Below are experts of layer 7 (counted from 0) of a mixture-of-experts language model. Rows are named router (the router's row for the expert), gate (a neuron's input weights, with its number), up (a neuron's input weights, with its number), down (a neuron's output weights, with its number) and show model dimensions 0-191. Each number is 500 + 40 x the weight over its row's rms, rounded and kept within 0 to 999. Numbers have three digits each.
After each expert's rows: a language model's description of what the expert responds to. This comes from a sample of Wikipedia text that the model never trained on.

# expert 7
router:475509489530461516483521520571574531473599492544537463551553465460444538526534485435468515469421420550456544563458547524425499541472504467526528509451420447521540607528539466528520504484503455475529519536477445423538493490502519517513512535515445477510500448487430462524473510536499530451544491504525577513471512519403489450502478521520483477510516376505471569487506514470471522592513518490493493440553510545448459551510485499464495458481513495515423490512480512502531442436541508493507566467542476477497536479459482428523441508472491568487546575481526518482570527541411550479
gate0:552459480496542553521492504569524462586542446558512508496537555424460491510528479450478597479409432571519599539471450467553455445461507481535522531478532502456492485531519520479501516534471474611547557539529450472509524569506476492487458485462504434521442523482488520455571493458461445534533481444591535498449490495431483521475474526506501549517508527488461579460477538482487499548487526502495590518496475536456477446504430490518488522491454414400467498566497507500473470496478530450507513492522509529558498449468467570464500509440478529452499596502533559484549469487509496507
up0:466545464541536414431499487538502547506599555525474482519519535550507464559516526497454452533450460483469530546572428518553509568535437515457495450490510556535535478520527515466532441565503486512498493452467469548505477560532478412425454462470566455481525489523554477434536509495572419473513523578566466485450531559512491462487535369503535523511512490488465520566445429508532503488499502497480460530529459578496474553552523524501503457547374456500465489500557451507480444532502517482551529547435540497537511517505455535455516517534518520488488491529510481491514525539541464465
down0:473486547527426585491470508490533504473557503541480518537496459475488487587533502533546395502495460478526518461457474526479547452523476491472480465496505447528541538493465486537526435512431509496469500472512469532493508578473515546487541406494483478522475441552500546568470475509539452411525462501490487498521446554547507461453571471514536423477479496440629531562477519466493443477509412533471527468487552454487498474508554526539486526557456514494495480480442473495449496505463386523519425445417524517585495448526500499449482541529486526563520516596529496461499553470520485455
It responds to: Section headings, infobox labels. Wiki heading markers (==, ===), heading words, line breaks before sections, table rule rows, and infobox labels like information, details, Genre.

# expert 31
router:509452499503517494466507435565527473433526530469518502463578422537545527517497457421486500482439539523513509536469490481468569529516550442498426475527437436465468512588529436485481512522558440494543545554494480578463435580497429473486503473515433412493517448530498555479485468515529543523444577515501426496526548467450473536470445468477454450489529498558517543572514491480537539583513464457492463523599445539434518534443535463477509489502552502517489497547481515533528470515467495508494522501472529477533513516510499454433531500507520559581486498491467546516540399481434502451
gate1:553471529536523474434504469543509471529510539435552533523460456484548538417585576493508500513459410436508475493531504528473542509477456500550564515465466480547510521544479489477504470519519565528469522476507480477536442454511519474555553448552491468485456491474477571478505480533562532418513423572480444532574504470511457499499551490435484525465507545576457503485530482527430503554448525524539481499543453523479508491532483501564504559475493539467476457594490564526549521522461542394542480491527507529531562485360553462480488469464525454473516531555455478498488477583508487529
up1:500509566433447494448574512506470467473538511517472463507518553532511524462573488438542516529476507469500457500433523545544573427532526477495530471533505474526502560504576567543476529519566511532435544481491512574478465460480500535514516572468490563520482492586530439483503502511463462547522493528528527480417562489498516569432500502498496508557547505466506504493448473503615463474458529469540542573526625431486469527542490505498507500468513513555487519532458499430428489505490516460501430467509477526511562497481461503444458483646546548501532480554536552491460519521481492540
down1:567504496553491530537421504429446483477490515555474478479574500477446558496513471467502469473526533504513530499580528488520542498491524443481513410539547580511457567458560446459494508527498518494499552583452532508457460449501417434463520475509447467509516548506482561514520515460554491516465476569450501547544470524533507511483528549466517524501436453494439444592503521464548490515510458439438482504503479419475531445525531468482501589368508490501491432513527503506520539553448508508501489434506580515487564524465564517502545463510507492523392432522487493477518489492549521447
It responds to: Table cell separators. Pipe cell separators and markdown rule rows in wiki tables of stats, election results and station lists, especially after numbers or empty cells.

# expert 59
router:459467494490549559504529522505515456571472490528579446525466525565455564588535483520494529443566504469548495477542485506524494494467490528502570513462543453524457514455514455403486496546498588474503459441499528482495462478525434542513513495517505481477523545481450474523436450446445505476514479573477504575507560494463527496475535590441497556521459538547512542477498503562546551509501517559487518493495538534527502481483557476486483525517569492540542489624501500458479479469505438465473490541438521514508476471529465553415437530494529569522410436589529489508470526553443499589
gate1:470428449547475446498532552562518474534526500516453484572568535480499506471484525482512547476528532472535477481442537497554468526385483554521525511528407473488439519413541524546445517454446430506457473518468532467546551550447553506533552527457465534510495486540519553483515443430503405520486490576522473539443443517434449495546447469526508475499482488443511469454530528407484497544502523559511507460501516524490466469491517497496595450496492475549521480460469509506459540468521544460445507564476529433482517517462466454510544516498509550550484540512560537506548544481516624554
up1:480428496461533464514506604408580487501470541493522515500497444386500457457545472586498468538452499490602538484521506451444472513573447538499459526506585490463489506463443504521492502550512548447511450537492505495561427458432497537474478523526503504535519540524475515496501470503487513479508510485514461526515485442508409565449521467430464450479551472544487521500570486540531514451492503521499442461427481468477485497581478611466437487493502527519514481500494521470543411501483538464499540502461495562405481473500558461467457499441487453506572518525549485442527493503435473483
down1:514552521538507547489470506477547481489448499549455554501536514533478533489510510439544501574517510550514447496483548502500450413411479514488563562372474461518471509543465499500449553469544466586516572504493523529466506488531507434468507506478456506451488615593524522455479503535519514486504551444539498474497463553531475477493485549483525475501428517516483459480527510487548452512575512476462541495503526549510482515481441477493583459483462556442517518488476473496500456517497456454463573573505478472514556495497467478529457429437626536427482542463476461491533614511504540495
It responds to: Math and symbol tokens. Single letters, digits and brackets inside math formulas, scores, ISBNs and parenthetical codes, such as j in subscripts, closing }, ], ).

# expert 53
router:486485458508475510485499502575511428528523493503492446544458537561521483446462519523522480520498562558526413496484594533509493537487485480535632508509582452506507493489511495484505401467546533494471495434583456533456557560469569543463521543535536520489460513478469519551523531500449460470464524455475465475582490500435498444403521473557505511496509463528528473481488531524491429442536500511411549535486544520506577507486516474492596516562435605448461473458516459520538469505511544490528502453503442468496524454524447543488505533507463465516513445529531498412448500471470468515
gate1:544507440520515447464456524528500478500514466512457488474528467424523504533537531566558440454500531441431436536540450536500533500468493481483569565502535487578473424519436469533545476442464587585545506573508504558411531551568493565451517551459446527464453531549494458463454512549399521526468529422478557442507417505532540529455512530535533541507520504533490475511489481533515478471477504492521492529540490509488566467561530463470544571522459545476499480489479505440516496521495533526549524491540545479472627538533452483536508560479525511466534522529507472453449520513558500511
up1:505527498542502486558448569546559411544541510487486473503480557581415522517430457418467530579533510533549509526543558495494489535466474442545540440498515551517498474488467512522506464460503434422428463480487471495498565403489568511529435510580577532489537469446552500523485475483507514469510479502516503522474487474480497479467495458540521545502521485446462468559549487484502557453542471485462526471407501492480464531542577544505542523505487600542486536523515489556532485516558487470477517449456451485471440485478500541517451453478469459476443504433525586459488508458565527414
down1:452492483454480470488563479494502465491577544502544574537533529572493481527491465570458495520474451469458453507498405478518586485551472507447427520513507535473480493515564499520401451397571489498459493502557436480509477515515577474477553516498459523541570539509552514498538490480431449498475553497492475501479494504544416517495546544534529455444551545444437404526459535400501491513523520516492531475500555457509494428552462540462491505509516509543497516524476538461513475465475421494469523496502540570520471451527460540503536465514482488511432532548456476568548477521506514613
It responds to: Given names. Male and female first and middle names in biographies and lists, such as William, Richard, Allen, May, Harry, often before surnames.

# expert 41
router:441458555433483451551567414515521566544469473469471488481504473446438479529457507518464546443478528459548534463550499446467459493504511528509412527453522499505510474482539482510485440516487474516529523524484543484471461446481461461473521546529517539522428477515435530455496483491411537548478452493524566493510557553572456557532519438500448513508491558514487465522505546459573542481524429561505570507577531555516521502472573502522468421440534470481495574566445545445535495508493543550462437537498462485514468552500553569527544463465510493571536448521507548554512462587497520501
gate1:489449541488469544489399464527564516472517481555544466510482472513468512488549513511515490427488515483501517533466537502454424481419448467534479457508527542508495463472502587491589491491487435487516498552454528498533464525493509497436492442549538527367410521473490520593483481525496506534457519487561490535521498505471475488451507448517489481483506557500511497524600478418444496473494531537479599472506467486410508483531516519536448518499500530471459554483455462496491519568526567520448459484501483524415500484514556580408571509500540479483540538494511527569571421529553481505
up1:471462438573438463593450469526434458503429500513520464514480526518509429452548527484404527540558466491539561437530479436488542528494426433469473499487472493490549512550492470449562454466535427503494505454496539581504545550609464521450548441539500404477504521511474485479489475536471521487525498411511502477459522452551512513478475465496507466502474500480512513539483473446498471520486534475539476469565411505567465521551522548415557530481472466434529512415472543483484567550524508518485448475543522470443523465493565505495519555508511568501455481503487545536501537556519498528
down1:492572592495540471588514473421516501514487496464524544506439512551411477468443455516534513420402484466511460522568419502500430537477521513459436463511551541501500461481472487565424504492482527491535530481441525479496452443516500476521512555486517522508469480456487462517466529571508509556433452529478522462512519515482449472563484491462458446547449599490437531474504526542546543487454484529481565537546517489482485505539485532494437487451530598520420507534513558518508570531467552554444475551498534499577482554480535560534511492487503438520552520491498519520546469545492422516
It responds to: Numbers and quantities. Number words and digit groups in counts and amounts, such as two, three, several, many, 000, 5, before years or percent.

# expert 22
router:529500497543541491530506481518443503434571503513460497601463494471517559476416471481515529494432510595503553467473486576510550461498563567522486461491520513470524454501435458512529483500473486559527449422551520493476504542508559540459536509528458478474466527476509535561499525530466430429557534546495447570540547454498488458474471523551505539500523487511563454519504535497504505440574533551464484451460545490513456462487539556423470536508441518540491506465515477487507499563498488532435459466464506420524631522509522499543432534518553485555496444592544528529437498470467456462
gate1:469416497480487444457564481469534578458463564454516487545568498470448500515459543445481509453482513500520490565524550495489521564491532620561550478461474555484492488512543496436539413501459467519520529499533496485577541501496572516497478531525445469509488517467467553521469552515543491521431504525536487415470491495582447547536509550493387486548410531486537484511474484453492499468512450499534553501548448518469462451442459543449472542519593470506477490418495470555514471521496516508536496528500537494498557561569484478465524525453509490568432427476507502510490506580533535499
up1:496504485514472552445413529517397513474522540627509523534490445511570486476377529519458443500437578539489480475469466420487507494503499569494534546451501449457525496512493448454459498490415524467483437516490528472529543504486509540521531520519558480489457549455596537429433477601491545446476506533501452511436530478460465496553441494451473482495483484529551467478533426512487512532542524467453480531509482436440469467466469504500500413493549440500434480488530465493479450475478487463547472491455499504476524479481486448468473472473481471508488491468569513473489586439556530507
down1:544499443422426485487489506561487542420479456499417511547515417488467475501505462506506528483471492479565564545469490529543419467497474544468567474541468487477531524510508474479538468543497439565526501527438459516478536554549478548471471541464526461511511464442481488495553482508523521504517500478454513498482523479425521418526531532482507480544497568464487495516473429535513564545377508481532584460598505550535509511518501448456499454530504437425483478476520466481502523503501480413468533406518534483458542571501464473526505493408544483562495427475535529540496472450539475583
It responds to: Place-name endings. Second words and final pieces of place names, such as New York, South Carolina, Warr-ington, Albert-ville, Colche-ster.

# expert 8
router:534566429460521471430521541528493502519594526522417470499512431486396527429512513470455506462493472553545539463397471534499470535449515474480464494483483472463459550526457548524534559539407442529526540539512555453520457499473503480492541421512529454463534523521502499459502485523470511508481489524515526465496501586516580539540504490455545477535469522547571543451487467446505512545477508538467481452583496534499491578562507488538484525548490465466500498503425547584445446462490476460531512508550426471473525567552483478512517539509461454494545548433426494481457549529481545451
gate0:600453471486506473533515502476522447501484467519459526535518528476499550486442539500472477550444469528449503532478560571438520527549457563510538512459461518451520487492563509499463488504469578461517520494506498471508507575454503539409497431459540488467537464514453601469465451446535482523505459482547485495537534485471556516516526481417419517447507515494473544479475588437509484515507542548476519436602516465543436476534486556433528447510510431464520466533501545521502530459543500477544498556500536508471482512592451447413500506508462411514467493446551480473469523490581463568
up0:582518484531584531486459455520506491512511534440503582478447572489522451546497441477457470460544425478442526533505489453525463492502464477468507438570536528514558481557555481506469513522539588545467517417509452491603503518472478536483534552523525533538446481471542509421451579480506464508458481508511424436490571436463518511476488487450499477541452505486428545498469516517457525519507511492506472491482486533489531557487487440543471548519448535542493570489459499554531514519463534487473517480543582462460410461530539510547521482529494483507555401459502522560499540567514431424
down0:545544466553476481471462545489501522510488479549575483463604507494452524491480509561422472380590476534533519490430428522469581481478479515453569430498497458515447480546512442512516517484500552530489471505511461481535429572509456521462590512556441464463491521461497507514508576541432536502496456493479411508558508536484487501439468551527539481594577453556484501473537523602489515514508538522488478512493474496548526439525422534477477463559543523446542477519459472472494465486533456485508477504501544479479494497583556518553471491506487509544577533503500527521500492559484522546
It responds to: Infobox field labels. First word of infobox or list field labels after a dash and of "is part of", such as Phylum, Died, Number.

# expert 18
router:524502526492517500495464440505509517473528533478538491433465546514508528477457521422546485515482500457549440473537510549514534460478562495455546482508589493561501520494494494442520455509529474474427482473576451517556484506523560517513492571537559538477558474454519508597506502537554558506518565436471566569580516514482545499535512454532561544479420487448553388524497496442429474499519516528424500473480546380496576517479472564472518491541508491474437506493544553471526533469510492532438526494530515463514493519556473509576477498494465538498445460462561522557422484511453448512
gate0:425499491545460435494429446498505455519517420528539444553524496529507451416471511571581485527483446473534409505503522442508499556479469524471481527494538513484519511522497497459488508459457476456520468481446479496522441448516571537442486523514450498466497451504531468515560497444499444494412483522446494547565519532443424526493496460518474523518446527500465507542558533604446485527500507560534405481514528478467494516471402543570414547484496551432426463478554492452483491479541513478476552535427481504490514485512510517493440440444509485474525472536518394491513507472513561493
up0:543524522536520484526441508504498485482576455469564522573473506501471509498508490531487445500476474488513452502518460544487504441419490446501520533558545536497472567475503453510513516478470554481526498511434568523456495467454501497465425525418554445543508526505485494528531497540482455447480508524548497492448519430511467462467466518471553559549444588421474503416514463476544522422508513510474433463511474551508434464572530541455501484529496498529465562477444458441419471479502515468581629455521592548480443499499452542501485464555457510499493528525513479450469555464473516596
down0:525558489495445504494500474500484474440494437566506581495482509496551512534473450564515519533477489461449471468499473529553495482426559430546547550502511559520523549516438477536538476489455438511542474488548462473438511459556461453486480527449481454529461500388546556495491469469477491508501556460463521531515452509450537567494471484509438429550534581512496462425543499519506523491513553507486509534469516565520488557474513555550497493527474494464465598545589427509478449423551538473492412495439534495405491509497476557536463562517496503514535479542568444478472481489574480463
It responds to: Country codes, table separators. Three-letter country codes in sports rosters (ITA, GER, UKR), plus pipes, list dashes and colons separating table or list fields.

# expert 21
router:467502509502554495521432546463444549430547556470454549528489444561584498520436450465499436457468511531516453549521572503469547463411495506466590489476550434436520450535512488498527510450499469515488478501499419447488476477521416488539517452507487438494543522505474498568567481441532527479485534445534470543579503465492432450480476447549540515477556540454547413475440506463477483499490540401485430539539594499539511508437524501428543496502532558477504505528479528521474518546561492456461519443470573445510521458529517480480503450530521515492497546494527501551529503511510465472
gate1:511533579483558431445509498475479524493488528391535423449491551492496506489460509568512473439536505513450562501549553465454497480478441489513538533459503463500571456527517406552512405448577461504526514537558510479462519523538463534442468583465483514519528513488489484513487506497527574565459544495473542523500508549486592487485433468513518488473479489505449529448509465535547508455446436475450456447466474505485493496558473514492517459515563429504445599526462428505464542502483502490572432515544500512456545469512480518488498425484521476433488459533433428532574467509489472527
up1:504521552611513486505525519463558489505466475451506598373503465494501561470554510459555551442489476523501498471443466456515502521501503434520532478511540461490484563520518537549466432458518453509504543542433552441512433531510483449527548518465465526470487570551535513534509522527512459515453516488493515502551541443452460454504480470545524551555573482474496468584558547449516542507492534489396527484459447520510492499555456513535502472470519538566511544466520464480453540501577563469531540584524430483484515522530559542497481555482419502518437516512476503573534499543483463558
down1:474489521488525452558474519482580558511589516528563470524486447521443511470473482521483436479466548562596479448522597471505571485528564453582402524507443478494490415576480472497529605477506499555572507555549481585423494511435548496482489505549466488491553475513525545546451495449511488531485524504540520517487482513544494532570472502491474494500527489479537519538518473479453529506495560483492462522540499467540496474431562503531519490505498537457418482450503461546481469523453416496518458510452505508524508454459614580522529530421544505492522499532499449506496482463508535483
It responds to: Table cell separators. Pipe and semicolon separators between cells in sports results and statistics tables, sometimes country codes like USA, ITA.

# expert 13
router:552496474537543517441456481454495448544519513451556518611534470527493463542457438557485468563529499510490557540471450457548413467606487511537534468445562489478449515563511544506414481473510462441412552504451558490513544551465488510510507441515488506526542461482516459469489408487552499508464518556449527468471547526501473515526509528457468448450490504396530537477538459506490442538394568503515484510478508506512544521592467480569491467516505445509506455495531554511461544507439511498469486476453485521489441523562528477477525554473500568530513513470474488501544460443472557544
gate1:533507526514452506415566540484536464468473475515448542503471437440403491541518422471469524388502428463503494489512417498528471456505504477508540544519409495496457480526436495563541470526543479524502483536502599466451597460552462479522457553587477578514531480492448520457549572526529512508493462450516587524521478487530476482535497521498575479515491449501499466487468441444491483514486505480455509526466428546513506478519531485458470532529526476494587545504563530497515514526520505488588436589489449541442503527446494483497559485490536494573499456521499496499516478574560493496
up1:489438494491550546470505402535464492464483513490469498454537513448492496463551506541495472513531565483512457559544548543413482530474444534464457509508472518590427540500532466505514471509475502522482518419489514458464562511452475504500487516458434476456547545560542540547496486530485512484520579517491476488560439516533442577510465437607499498456479463482502546475484483453481475488493531530509516485545474541520559467493489373526467438522544442528467522480452478452472484574541495542475591475516506509597549409497543610492525455528541466508533503477436544533487517531471510534
down1:509555539578580499547513561540612495516528518546501493494529520452447538477475520509482474493514475431508420504566528394474467492488518455534488489479493460473478534487530455520505484548477506485486500503578514523524482538458477505482438502499493426482403540479512487442503403552472560496519470479534546462550522525460534493511574492474524580461525513517460529417473498473481508509375480456538443534427481543441512546471475525431538518576549481520553489476441460516481509547582474494478494498643483469519494566523482493529487567497532526518469515509476520494468529486514552487
It responds to: Latinate word-initial stems. Word-initial pieces of longer words, mostly prefix-like stems such as Sp, cons, rec, ext, inc, e.g. Sp-anish, cons-ulship, subs-ection.

# expert 49
router:480453515495500435509578447472542551541495468518497492467471421489448440507417575525550531414461507502521540474559488526496504473468514474536438520529550509537499433486554461469453533435522480545548482537421517431451502505529484465529522484464529515438492519468513557498494471461521587562500540495562556498502452514542552541481508436477513527464478517503478474499449509433491551423473372513567530429516561567510476515501515453524460453466522418517500539462465485496442479486523506497430448499521456464474443508556547544487543518405489550456525450458500537558469513511495530529
gate1:527488542505493534516544555522523546577521540490471511538514458535521484468447500508467537470445415525502493511478483487466490529474455531559526522423452441536551471546475480450478472395518521472532492506542581509586427523480549497523521494442546436462432506486482537500554438455499502517473517501495502477518526503469513569450493514597586469489487524487497580481476420433437532474504518460576574488507559529471521495528541506515492492551489544503449519514538457507500542569491535531500472484466470525446496492493534498503545595418432469419454490562535490425456455486461576558
up1:553487439474520484572542517468468516508533548562506539515426482519476511465559533516548514504489471491494556501472460523570551487457461470567502471494526484498544496516421483412529522469497498567467531518582523536473488510504578523435484551521546479527535450488472564450500500457516530475501544515518568503504498411551460500483523395469461427492473515483535430508593469480465541449491501502493540425555433445553491548417455484462454486523392550438510512492546462482501490495492551462492554588513493479522570474510528429564552545505491511514554444512496499446470467500483534545
down1:513524474488535468477518532476506517493510442572571488468470511469535512528548440491531489488488547510512441483586416553530507508507574475518467559514472455471530535511484513587496471594544477490512463490498533436428485474437441494521490549472528423476537453508528501525456524546570479526548536470474495618530470612493491584480574555497554537485480522497487546529526430469497521512497554474513467509510446535475480572495497553592538564465491485581515481535550515468596459507478479494518477453493495503478506552468503537466540508546426486536493583535536489449473550512529447553
It responds to: Numbers in tables and scores. Standalone digits and small numbers in tables, scores, ordinals and titles, often after a pipe or parenthesis, such as 1, 2-2, 25–20.

# expert 16
router:576549451453538482468480524497433497566574458439472463552542450438496450509462560506465498490509448445511569509445468524523394447557498498432475460502532517469495521558505519542476492464545526465476540486515532505539572507516483553513501476581490514476469452553498464480482462452501462557474524534536489462463507481492411414503527550512429508478439529475466532494583488561487482507458546478526457535554488607533507539529506424602528515525492432454512538482471533549515451561474469483519502453501506502543535500548510478440550505539525578563521582480483517524493477456533482459
gate1:530510468502454505500453462438457459583448502471450570507465550514490502466500499482464392455511529449512489488489491419487422467545515458497525581387506514512517534538459468514479470538422500484526591433512474495538540526469516553439491467517500497475514439546475490576564499487455516528516405480496454540467495456491578526527502531521425501520437556446477430499467501511547547508509496471556499513520481536571477548498450471529535506528501466494492547459580446465454566459558507493467522484443586435560532482488559540553539467463567524470532531526480465551507513525494491471
up1:525562514543498434535515497424566505460506468473502407477500466572533503480484538509504513497519481485549528519511509482531508411526585547492495530474562529574541512546460488538478490486532538456541577496483492474512477537483523479481440517495527499525414523463547599394474460556430494478501470571576502501499584538497435476539536477418493437519538413532532488495500476521441522511462500536539476510573470599532564514555480513531548414490524502492529497416430465536455501462520539526516472475518519522474462468508567549514490523498515458499428552520523475521526447486463476560
down1:528556458432493468510511539516478502505549581483431502514436519470478515510448458501477487496544507417530467452399493521448500418527547487439586516575488546479537544492528510445482422500489547460536517555565461468497471519529556493511483480493504432512520488522489491493497510467512512469470516518487549439472488506572449538455490536477491475479534547499476577416501512501525499518525487465512457396466478516445507502522468570509492472470506500500522481484553539466453533490540441516520397529478485469484500507560523508578520440649515470422500513476517621517529495530459495419
It responds to: Latinate word stems. Opening stems of Latinate words after a space, completed by later pieces, such as con, comm, expl, repl, stat-istical.

# expert 52
router:495476501491507516481395471498451477449432529521535516453495490543537507457479457494493499436550494472567457539499455501513470615478464502518480432481493493556475475558473495438438555522524465552469530510480466480552450476462418507533519430443516483549532492526508479457549492544532437537528500520554490468466482469426550452466495519598492397487503576474522516589542409453463497556524533474518471445415512551476560528572475520556472491456497457479526468501452521465497472444557423505530488489535512502586548470497419505515504515516537505554476485472470481491435541509533538477
gate1:442502490489454436522460535515465479511580482483475486547481550513478503473453523502565532549559539510585503470487459522509472578490489491605477482495434493516537562491506545499488497479509578527518511479452510507484525530506501577480504522477531521555535512435446549483461506450428496558490557482564497587454483507486573431478521537475504434514514488499499446463563413480470571516601566535505568545529541567467499490478457487544582441509495456523478469556466524517428510532467482546495527480508541487466479494432510448586507436447579486507514500478495514485438544427445476465
up1:553487489520527515406489488529502486502456576480493444452450540455522405396550408499492536532503536551504503459502496477525547481473546492508587572502508478504501469487517492533449522444493531566488487499460569469532541434478494497477487435479439552540553456546522475538552544496450501456541427453511521473523550550468542444594472495597555520533425515494486459482469504459518569521517526458523533506501487515500452512482537523509529476483502481483483557442573454521572580523484433499476446456545490488548453558493453446496520513514513481500472513480523528427468421434541566504
down1:416523508524491537466425548479496484548507491491490539443471474474495476439500584496458534527533540577517571507463467516560486512486521463486503433469480531444460524450479526549506535505494499516463521517459446480467499536532535469504623432540487488510474489487537476538515473446448512550531529491564492523489475530504534494464456526561516459546518498467525494520512425565553487458492479518421525526470371498553484529599460492454540490548506496496501569561526508466468500533533463527380509469571477566527462467521534435451513490518537482480503427511493532567519549448388449487
It responds to: Second pieces after prefixes. Word pieces following an opening prefix or capital, such as A-pp-roved, elect-oral, disc-overy, Île-de-F-rance, often app/comp/rep stems.

# expert 9
router:526500475590595501512455462541511468482467556473489446526516510523467463535487485480468557460535411475484480502515486474465519501479518495503491540507485454550547543540505561480492470474437472461456494521570582517433521434496419536443491510497543464506467492513454529439521494525411529463559538492512513473434505504591494501475492527487507455492469417427443547449544577554501465542454461577553558527510586497570527526503572440518523456546465462474540510539543451528456479481456457492524521476469480539420445515510481514519545454486414424521508492509477500489484543566547567517
gate0:573480496550510444488447465440497413460542492504445531560453485492455494496543502529554542511483542616459509448520551501420522502532481516487531515523458505495538537511536471450502485470501553565566471529549581491513504477528501526487542494538535603471518550428511520502499559562455502599468545433465568377423524474521541522445445510534486519484485475462491586524438480484519422451481472486527442455516518485508510531444512429471476471445486506496525503479437521445513475429523502517523515569436460508423487495468502540490536528453503511542531517498560534513507529505472481554
up0:515501480484526555572504485483457495385505468539559571464489487508519555517505483462533477546460555468535473522519497505429580530554561510494512537534480507573477489452503537375519624537507478550531485422583479491523533478478511505535472600505571523517445500505534571462511503450450500486460509483511485547497473521482485493469465509497514440476537497520542488571481546506590500522557572520495563486496505576500484507549497507473466471458495501483491501551606507502525521429514455487554561484482457554485475551486500562450566475494514436461478554520482473469531500566532430468
down0:513485528491486569629510469467526534504526563548489499455502522516529522500504471444538506542533512447558516469477531574574517517488476466473474549471450558564525552470530403480486454516552458434521557445476457528537514445539516471467528483527466423499486478460454491546558558461483578473508478476476495576514440482570506532493445503434458529496454442477486545545512449413494531500440489531558461497442428477504548401498449501521471495470477510519473416470473506536503537435468516511559406449522457491491520480491524522520523431465487472538488447470565549490525488514515560462
It responds to: Auxiliaries and modals. Auxiliary and modal verbs, negation and hedging adverbs after a subject, such as would, has been, not, likely, may.

# expert 48
router:496542520461454599530531543561477586500490468516454502501506488541538539517545504439469465471491500463514510419552467513517520478511506529556508476445503455493492450510542494447583454513477545504547530525446504522528500534587401553546503492468469498457551532422488467525426426497520514418459468513475479542472506459450571505495490598465544488539515519520519499469449497521505522556499561538453525500489545494586497481459462463482471532461496539465508505524530565519540444519537442465528522573543483547494421515539512454561510438503540468464411557538513532484506578529397499539
gate1:473488429492512458500447492566417520454531411448504530568523535461478478505433476477500537604452494530522518491486506448508504552490537506456520397471481518492435510473531494455452521473563499485517519484467543489573501518443453510506551475438426547451528585512485493476512516489409451490505501481456518469407545454561500497543513448521492498506470556468538546558478536490429499475504530546496531558486543504510430517470520536488535529446536387539520538469522461484503537523507492497614473567565568516494472484489503460494503476443512475528463469520460512489617508453463535483
up1:495505554473534488560458492447479534490498447602534461450489491477489529518540480487462496511492479506439499465572496546475543488453525533529494441523522586484458469559519553507528478491500504521491531467510530570581458513507528433476500556568520510541521479432465480556594505489538541541476509499506483445585480604493409549455571484466475501479435482495464536553455545468436487559526547471515500543426538500456519505509478472448473520490568519541431437541467528465541561543500544524467449568499482549509442531507536558400508442429509466482465512536497523498552522459499513564
down1:541570482395442481452416501523477553508465449522477504518498524467501550470578486518454507568511547533484547426504526518525434486538462429497492447480504467483459468449512548450551489488409496446446479502494502498590532494510495510537477429507501606426491474485546505522556469472457513549487475533551516555583537477463454508418479472552472474593473486529571507453501582489439519500528520434521514460511504516433521501469471508545524538488493487441492444485450432434444517509557541521530478555499439481506444504533468457439503506494516464437489512481540486466519526547460522438
It responds to: Parenthetical notes, sports results. Endings inside parentheses and sports table cells, such as (captain), (second round), (centre-left), loan, %, yards, referee.

# expert 57
router:507498507547511520531496543504465474476539490444507506530470565501487482440482522562545460493533506488541464484516584520494516537472455517496618472500541480492505506497534475491486474455559485461453454491586460509484545560490524565442547531530546544465438498505496528614500519558458476492503490413500511501572535545420493471507536468549549511519440464523545403485451543520435522462531496464460524567444546502519593492545500532440602527579470571439398538446487524473485493500525527504513514472456514462539498496426494475579497446547512505540515485486518512454443512503432478520
gate1:487448479477526506524507517509566502537492446452437555452520585493500540539531503544473482498492562506512560472456542492526428476439507525505536443501531491547536531524583504485438482454589539521539444494465555468455464479430500474428407470487591574507521538577467522467460442570449496531494559453485431451484566471478505437494538501487505504505488509454418490441482515524553551531515500594466528562528484500544538504529520555477473500532466521490533551437529513544457478509508557512529542474450509545510506476404477446539497521557519601475489508460473452489444498526465528480
up1:488483466476491460509456537545462460528480484537510525522511563478484459490527457469530449558429478489537484554480531458483421552408476503562483505502514493485507562482511522452456533545532547512596511555409466468528485468503454501523444502494501531510425429485475479484417546503450444436439408456517538482498494432543503446495577546487410540528471499561430496471552500474526521530459446581590509457508417487503461484456555513553501521511488552548403519529487511504486534512539493516538572464492438484539491474529443488458552468547504516520462547508458487487505501426514537469
down1:475555497498487472458556476514528410470493509417529522512593538535549505514501481520490484514511545472490522434517533549425531529510533523438580442467465545571509499502503499488491532528589514583494523467439512496533472472397503396431488466525534523492449560484480535445493473533485508494520472545452491516467467522530486553534494550487457461490512509541427527511499511507423585506518494551444533474471471517495580530503435456509556496452547516412499481502580457564452481543523539518506634522487504524448528473466534460564512473487530491475480482489503575514539433482545542521
It responds to: Personal names and marriage. Given names, titles and linking words in biographies and family details, such as married, wife, and between parents, William, Baron.

# expert 14
router:526508507452447469517486514575459484459506527506431502490465489421480406479405491497510534458379541470475499450510389535460464466502495536516477512535518476504462475428500514464497534494501498541553548400451563456421470502525561463491486446561492514502479542470452482544574453439420537491461488432491477566532539463549478514522445461491547571516464435440429414474502504484546537477509489536464495545524533538543537535470534493507473461477533494524495494490465494464459446495484540469452568523540522468528475544553552527496476523497457546515507491463456498474483496557441414478
gate1:545488446484524537563468504473483471519536537542481407539506551485572538555495445500541419506469521428451453455505509541520525491462545543576504535532512491537521426482566507539479457474533518539511521478445472435459569448510454431503504502508531493484583503388449493517484534434457497500568507411505505538446508559489471493510474509512483499547565456429543501481458567541546540501461496400466479470528535507494514521517474443539565516469515507559536452480539537449563499437565539516541458491501469436507473495498505443436470502508574499550544516454544526509467553556528510448
up1:500517488469522489512503506508452506421502483433469466528459570489449486462502525466515422491520462539532448541544513523490494487508570509440495498529503476475503484489490505476561422529513546528509528583565453500492530549498512427510518489527571505492516472452521521513433457475571473522494429553516555520596454508583507562540619482525465506437496546487483460459427444477496494494555470444398472529496523489476508500586479464517532478488431533451442436435522518460464478490470535507480571479502538441538524575502555462452529436468541414424458485460449485514505487491484509555
down1:513512571533523485500529505493462516479565443454533538454459450486526494589552561485511468545546484529425522523480471483477471471548536493466459517494436488546552540563534540489524478527539493420538433447495438533492462485477516467485482489451425488502510506497485437520553449516522506491451496487428490425511448497491458481458485516522511459521524470543495528500538484582538549526515504503522541480558421493466463482420430533536438442484439469558555542453476470455503533554455464523524472478451550481334527546492432482532478491524528499519436514532497578447500571447445522514
It responds to: Numbers in table cells. Whole numbers in pipe-separated table cells for scores, points, vote counts and chart positions, such as 3, 51, 60.